python train.py --n_layer=11 --d_model=320 --n_experts=80 --experts_per_token=6 --d_expert=32 --d_shared_expert=192 --activation="swiglu" --moe_layers=[0, 1, 2, 3, 4, 5, 6, 7, 8, 9, 10] --router_score="sigmoid" --normalize_top_k=true --routed_scale=2.45 --balance_loss=0.00236 --balance_bias=true --init_std_router=0.0076 --lr_router=0.000499 --n_head=5 --n_kv_head=1 --head_dim=64 --vocab_size=14747 --norm="rmsnorm" --norm_place="pre" --norm_eps=1e-05 --positions="rope" --rope_base=10000.0 --rope_fraction=1.0 --qk_norm=false --attn_scale=0.125 --tie_embeddings=false --parallel_block=false --init="uniform" --init_std_qkv=0.0239 --init_std_o=0.0239 --init_std_up=0.0239 --init_std_down=0.0 --optimizer="adamw" --lr=0.000956 --beta1=0.9 --beta2=0.95 --weight_decay=0.13 --lr_head=0.00511 --grad_clip=2.0 --warmup_steps=324 --schedule="cos" --final_lr_fraction=0.03 --batch_tokens=32768 --seq_len=512 --doc_mask=true --train_tokens=307700000 --steps=9391 --dataset="wikipedia_en"
Below are experts of layer 7 (counted from 0) of a mixture-of-experts language model. Rows are named router (the router's row for the expert), down (a neuron's output weights, with its number) and show model dimensions 0-159. Each number is 128 + 32 x the weight over its row's rms, rounded and kept within 0 to 255. Numbers have three digits each.
After each expert's rows: "raises" lists some tokens whose logits its average output raises strongly, later layers aside. This comes from a sample of Wikipedia text that the model never trained on.

# expert 29
router:127086159196128125096174092117093193158163193160134111114162133157200164147127149163131127158073148113146167159035089079086165200176114172109149092155177173118095093119124162126132105138146098139163124174143106131138116123165187169093129120165133181135148116178127124143099042117139113121122168137159174177120159138144091134154165170087120121086153106086084099145137076095126120106144151071126125134151134130130106137128157134172158175102147118067110099176086120056121108138136165
down0:134067109067137225213128190104127144115140194141110081086128104155106150113147091134134162095106148134120161101175177139099147142132198121128194165093097155133127141109168156152166109076121191163127110127083123153120139129108135124094094193153129198191182119115054151139151156119150102150133109150131196137083115127110051152078130132101159129105062141115191158154097166117120100098090104122102147083176131125121119148077113131117100143128133139079122122069127158125153120163160091
down1:111130111131144139146127089130098056111130144153137099121176144139148096128115139107078135122095136107147075093124115110090111085149091147116099079177126124110127186153155102125126164112105142154093157087145134106159067077122118100106097133084148117110080121088121133156093062119068167150107083148111103091117116121127177099098145080097049171141131121137201110137152102152077177180071150154150072125125069087095137145157144111143144117168168143119154064121143132189108162176197105
raises: "2", "1", "ins", "able", "5"

# expert 78
router:079142122132091139080136086155150168151142102154184136128103124116131152109065096208083101116140165122167105142115142162110128132148081113119173129111135158123099105133092141084144174149175113095104152145089146168182108089133135154112143105132095138138168188127089119153103098106222097204097187101128146195094182113166119160169137120092081124144179139105128141173098179168073114085168155090075099112118187126160113163100192134109156209117094106093177146137170098121098084120129138
down0:105201135107163126117162154058134117113115141098096091102101132137150155182157202113123103088087137121154091139192160167102070077162114073102096155137213116082037127144107155160143146171117205117141141152134184153113069116116146114120158163121125103118107095102160161155133114043119173117128113146103178134131096157149115125119130104145108107050159165172163136097101098173169102086165124112108155177105144130152147099103145099159131147160180098158137134084152122171137173174106130
down1:127068096080162170205131117098121183124121102147137172131130153108130105063107107109152147129090062089121135126121137183127122092111156139112120107117153159162156190150151116112162130129151159144078174157095135132118183133136193123131159162128097110174098118156140119128110180046099123156143123159115120148146128095162062109119135139173128185096111164115177065123119156179104102159116141065087173095131167090135065144172089131153125109170141151134143040168068147121096205162145113
raises: ";", " and", ",", " &", ".", " of"

# expert 55
router:100056183159046116079147105138121109186109132121127175093145144131106173118084060134157121114104128200146128109143098184124127137117081133088162092166164137121129082135117148117147120145089167101145130149098134172116162145114161132109137148170165098125150103155177126107077062114095117163123120081160148178129117149169139159130171087135047118122126153110088110182148126113138175115124101109076111135054136176113079166126165151115134131077107107063097138113137168122076132164129157
down0:122093107108168181146149149098161085192131047118176151135164124145111129095120082156139165085102136116146160134170155150155126133167114126140107097132194115104133099129111145136184111095163141076126134184132210180135128137162157188135142144135139137171133140139142165100074085238102083141102048141118170183115114147141079149106118144128109135171145141151081172127138091143139154132117076164106183143119148084129136096162157112117110137138212169078162122127171165092139126136129169
down1:148169111118099107008196119148081117116121096093084196078098134109169175120127160084145137142106122144121162122117073097127103163109088186124117097154104081159106114156127131081141091172072066111153142102092151112118120162129071105117180174145154105125105119169114123098129119109147120116105175120087129172172098160128155089064171102162145128128119161130127125130158125100155181166094097077159126121108155052081138139133092181117157096173117160133108145126181114169139144116143094
raises: "h", "nes", "der"

# expert 0
router:120117127175072108098132142143135146122133149157152132115171098168179147142087099186149164121126139130171145173065130085071131152172122157127129146166145178119087079108087175068133132129154097137144097180070197129091107096137173142095085111122132156178164149172125172139095054095130086154129145133106109127104118121162140141129140165103112121112140176090114116151121117147149194119149108125131138147147144163177103148134182123092216188127163096104137117144112161064111120076138165
down0:123157148095157137147120158146104071104143155085119163088099148091145095112111115156105153056151123153137135104133104096128107134144085108115104199153147119124111143059138136134101104126137099109136154094070091118087104110158131155194151118104151156154130181129074115137128111091138099156110109138097182150145192151173147151161156083129145107137136112156116123126112114133153136183160113139070107092105186080104121129110186110092161144104087209145161146149151142107147112058157191
down1:072078086122141080145128082127103158126107146136129166097100052151132120108081118132143156125119128100082060129136079122168129131125193108138136097113110107177173110144116097094160144170119133144120116066174166095177118064129097124120162107102133143117103076087115112151108108156123122156095156077142168108076140134142084136114164137126097122118052152111108091165114123136158080141119144134165159122072113152109118090158140171121091145073100112128116155113202099152089070121115156
raises: "30", "31", "12"

# expert 45
router:127167164124116128128165149141129138161073119166157146119122139190152159094119169200148176147087155103190118139097100121149127106132156181077136147137126113113064083164088119120162102095107147078158109121117169162180117106141125128139112087198163173131130108129111072175117039121150089179081177089148139141075089183168072164144136205116136098192176173079128105159146099146182160126077122153125107177134174105169090138030171106136137179099091100155133101108121153136134082110160151
down0:142098125112142113159143090060108080133086135151126140133143121088120076096096151123106086129058117174119133078128138122178152122151091159142085177132126172098112119090051116123157091080130170103107128149105110188041151137112114138163124162136140128164182092071130108105116145221158125125121130152092142109064189132117154150121165159134127136135086175105190119151122132097209076112099174159184104132162132054151146108077169126076098143167159129119091147147103150076143144135164090
down1:139105134094142184143159070083091159146099131069172105093146151159206126138121182114104143179099180167130083124126057104142134062168078126116117118185133140091107145128166141140176123124098127095119131137117091179131149100105146144122104079090108122178143134120159049115106073166106126100175160096169149093117145128151197108140142149102075160108121135145140129113149094159188117151105182153142143107103103090104199109116175149071099122149147070106149096074092147173145193159137083
raises: "us", "und", "uts", "ed", "ut", "in"

# expert 62
router:097107176149125104109175121135157141183122103162127126107180102161179153092100068167151127133136167154144077097118132095134131139181116116099137088196132158079202140118107182142138104160193156096150125126147120127158083092093230138117155093088153071096091150162124126137154048133088148134115123192154071121167089140131153177175161143075072165135157131132130128189142069097104153086070102104110133134114097132119055130137161178129120126107112133073122144099147086068085098049153173
down0:146113124150129064096134104148091144156138106124106079177076121099144150147145109116151054078100155181158129106151075184104101120115116147146082140115078178079099116097153098132146105178133165126135140134185069116129162197096119144065094165152115117115065152097109154108101114087152119159121162152120151130145134118082163154114122117141114187130082156169113117167139149174119144093078097100136089122162112163122135169150136180114112136144112127112130055137088043123116092068116129
down1:169129120103153115123132123076180154098158123094100170164154146209175160123165141138161112106083139148131164104192080118067102129139174098067097094123155055132124100128082079175122146174141148182095135114170131153128144119146132106115110171106145141138151144155088103107129151115153127055141130180139130090129120112133184172151161113152158092135116138133116143164127144107093194133155108127139118176113121102211109110193126152118149143116124166161053181144100190159151141061107153
raises: "ast", "op", "aded", "or", "ar"

# expert 20
router:099104124134084075075141129170113128077152144167127095067146122138146146121107112169091136109136146160132082098101130101124085170121140142087170154129165165076130078172137140121094171192178183111174093135185167154094118090158136160114176131175154141125191117182115127143105074069159104127091117170133145158095103149188111159190184127085100119140156159063150132155149100131101152057122137099156099170079092123189093169126175133153167143082089116087116125139091158125098075068147143
down0:162132111148149107090133116076135095118147103115112122127121183137129124076151168102178173164088105116104042103175154167146150157137118158134132138189093155048135144161121100123128135081106132080134168142136132082129136070106077101127141183101164189129079146159128156139131088122155151119109135130128155149180142165109099109121182125160108145104075128173127124176118166132143219172129134159065119088150092084108078082143098145102147145104133063195136120105112112119151156177115104
down1:129144178192152175142156141136166097127197097121111110130187156135182084132156170153151145095112116108082086149137143116138075154090098095181130101188053107119116102143114185113148109134128126107151137160174103139155164143072151141141123120095160173109081080175132118075166116150067126078075132168090116149101181124126144129046144146060127118072143095105161158117162083166112093113140133110103142063138088106097150130104148150116110056104070086120115119133091144161143155124116058
raises: " |", "–", "-"

# expert 21
router:125109111151077152080151097158174152153106096156154146111121137135139174072099068146119099123107145108193144080132093114097161154140095112142168150145154158109110130164068159118125172140146120089116137189103150151179116126092130165112193128138142131163199157198119114122107089132141098155089127123115153164074098105130130165158132156088092132138210126118144109108120159108099141093156061074132133118144176122139152161112189142131159176111110131099143142133164118082066108091111140
down0:126120102108120158107138141031118153192149122121160160159124153141143111122122115103116111099139174098156134153132202146110095156165171124097173089102107120147148078097114144105136172081089109128105167112133105109128118125188156063111078153119116100124151105146130101149082130160064176184149126125059144135127133107121116148085133196136142165125152164137137118205164125145159148187178156178120115145159140068079160084135152079116109175187141154135108134127154185110176105109108088
down1:137116109152080121091164143141173127162131128105144120133197131150149163118142101225135081148088111130147158161100082111116120142124092128104153097156146124100091128185111090127149143126162116119168149142149135165130170159158138152113154142138084110144123154163142135098136092045161083116146130180188154118090125079175140160166171105116139117127174110068132109125153112154121146046145027111169135145108178137127088054097118146111149141131079142095076122130128119091106133097133136
raises: " (", " of", ","

# expert 7
router:120068120158147148094109116111132165219106164173143145151132119138140174171122107161132137136127188143122144135132114075138139154126141173142185126170121123074042105098113162116132190149130109103126115166128183139121107115121114160097120106141175161138195131145173125080078044156162128159114130153111185153154115160071106108165151131098046100165174136111084129204126147110090173119051115133172136116146116142135151161074182116167080157107109114117127133127171110127145085065136123
down0:105059148128150058153112109113165107042122128146070104155105143144117142147139104160143125114126136126086163144134114189172139166082091096125108089166134122111151111118169122145081226142152104147192166167127167157137139148093123064123110143150168148113129114102156134137102102068174123121173115145173123049080109167061122132128093083118096113181170149112163136119117115147118148094152134131115186118099084109127138132085161127120138150123113153164135140104129139137125118155183136
down1:166168101076123153110087076138103129178197158167158140091152145118159124108156176116085145148118101141153204070091171166184157107071157115202210141145048121147123147166137153120077128073139132143122143096111161111154113097144133153190085171146111131154114119158124130066097125083116155174145171133133159145113151091072154150151145120076161178097094131098142117150149117116094182122098138107097125103106132161144157121137128128101121151098050093141188124088151093167187161155134088
raises: ",", "ers", " defeat", " during", " in"

# expert 38
router:147037178113150100098130094210127118188083111083134155105131150119148114114097112164146101162097172136130078084116150115084158189173118129117131104150168110083039099135088149099129145181164104099130152124093151140128128103101156113152126121077132120177123132142167113120083011102174066144107173120139165127114077148126110131149106134084121073173098135137126125146168110133103153080156076127091102139129153111142067125142132146157119206158133114085098152081143082111081114096175166
down0:098090143151144113062072160138112110134114071167114126135098128157147133188109075107137082113165085109119110105114102134088083155134102170141194103104109102085116255126167127156170107101169114119144115114099105114100102087187106155118105161138149114155100087133145095187113114134093132163108132141095123118105129164100127160116143185083147110151168128118161076156118069171158122124169107124147154114178154134090140144163129135083162218142164140156090092108029003102134049093105142
down1:187157100086144166132156150090057073154118098091142081103135138159138105129180124177177158152098054189137114122147131147117128098143172145086141070146110144090092078113162122111120089110156067155180137123134128129124150111151163108174188051083112090122068132158128153159135104123071115144128167074209117157127131114142136120167096110158130157126146094091152185162132115122172148117103115184093072140103161104122126086147131173166104122128153132091077102126144121139082223198115103
raises: "ac", "ara", "ana", "as", "ata", "im"

# expert 35
router:113085159129129102058105120146123124122134129169159150081117140139188147114111099149134146147149126095208119115094159102147106110100094113122180135122157142066117120161107167124157122155131171121165092122106185122118135097092141157086130126155137137162160125179146121080077102055189135131125126147173187153088092178129059113186175109111104143126144122101111111160152147125093141089091112102148104147080134071171067135122161135157160131049123095111106113117130125117125093079131163
down0:153161155093115109125104101113118091089085157143108156099119104091094099191134128120116089143149143098096100102130113120124201169083162106170090201145119110163130095120060146079158161145097120100115158155032110067171090151088096172135164151157210165140126057175117096157104046126116113091104113116191159161176113139109142076103125128132073135149233119171088124158088131163100147161118071086107133157144143081124151116095158092152149146154163129150188132170165166109143119115098122
down1:087134104153099075123123120111154125061104144196083171212042141150164111097119115144095113118097159143149156197103141120147124144106099181160103091142077114157103058122114084099185083073107150131146080095122154115128093153100140152163135169126130149166145116121134078101152141175115162073154116099078078140193099124108154130091123124139119084078135104157103090116143158150122118109134119208137157107156130173159106140107135142105184117128104158123144115114101113109147086168112153
raises: " |", ";", "/", " (", " |\n", ")"

# expert 36
router:149111143157137116127188152112129192157126179177113152110122143163102179185121085141155119185090148155162086151081107075127116144145070184103157098197119190120128131145114144132130107163156150055195085112169161195106147094080174126135140112151137086084144160180138139131146050100142119103135101132115163123074068132154118102166144168059074135141183150140113182109121128127063144072112128132107142105116148114129089177100100138188131150110118111061119156126093121107104099084128111
down0:123125119124155172104131129132135180099230139118143119147126115085118140102192098061134064149100068120178168099100160120091146108087115105121163134133115092078136167145103149128147161095116065163139133188093165074092168086098085084114119131084140097120137151163166158163130138138209147103167111176155145103132130183060123086102155073143182176158133105144168125119141152093138117092109066138151138157130135105153150103121098087129084149135122135128112181153141103175117070179125112
down1:114097147129098152186130187149156103072178103121107096071111072132104089135086100142086136082177139226078142151149066132146108142076169091168135140157100193102099119181098122168068092130192166129136192172104112133100135189113114151084162107149122131118109144134106110099124061048138133151135154171176127134140164114101130071123129164104078095142146169149104119122113109108158112137126081067079102159107120167180162139163100143171158078143101150111138155102063127083105118098132140
raises: ".", "-b", "ip"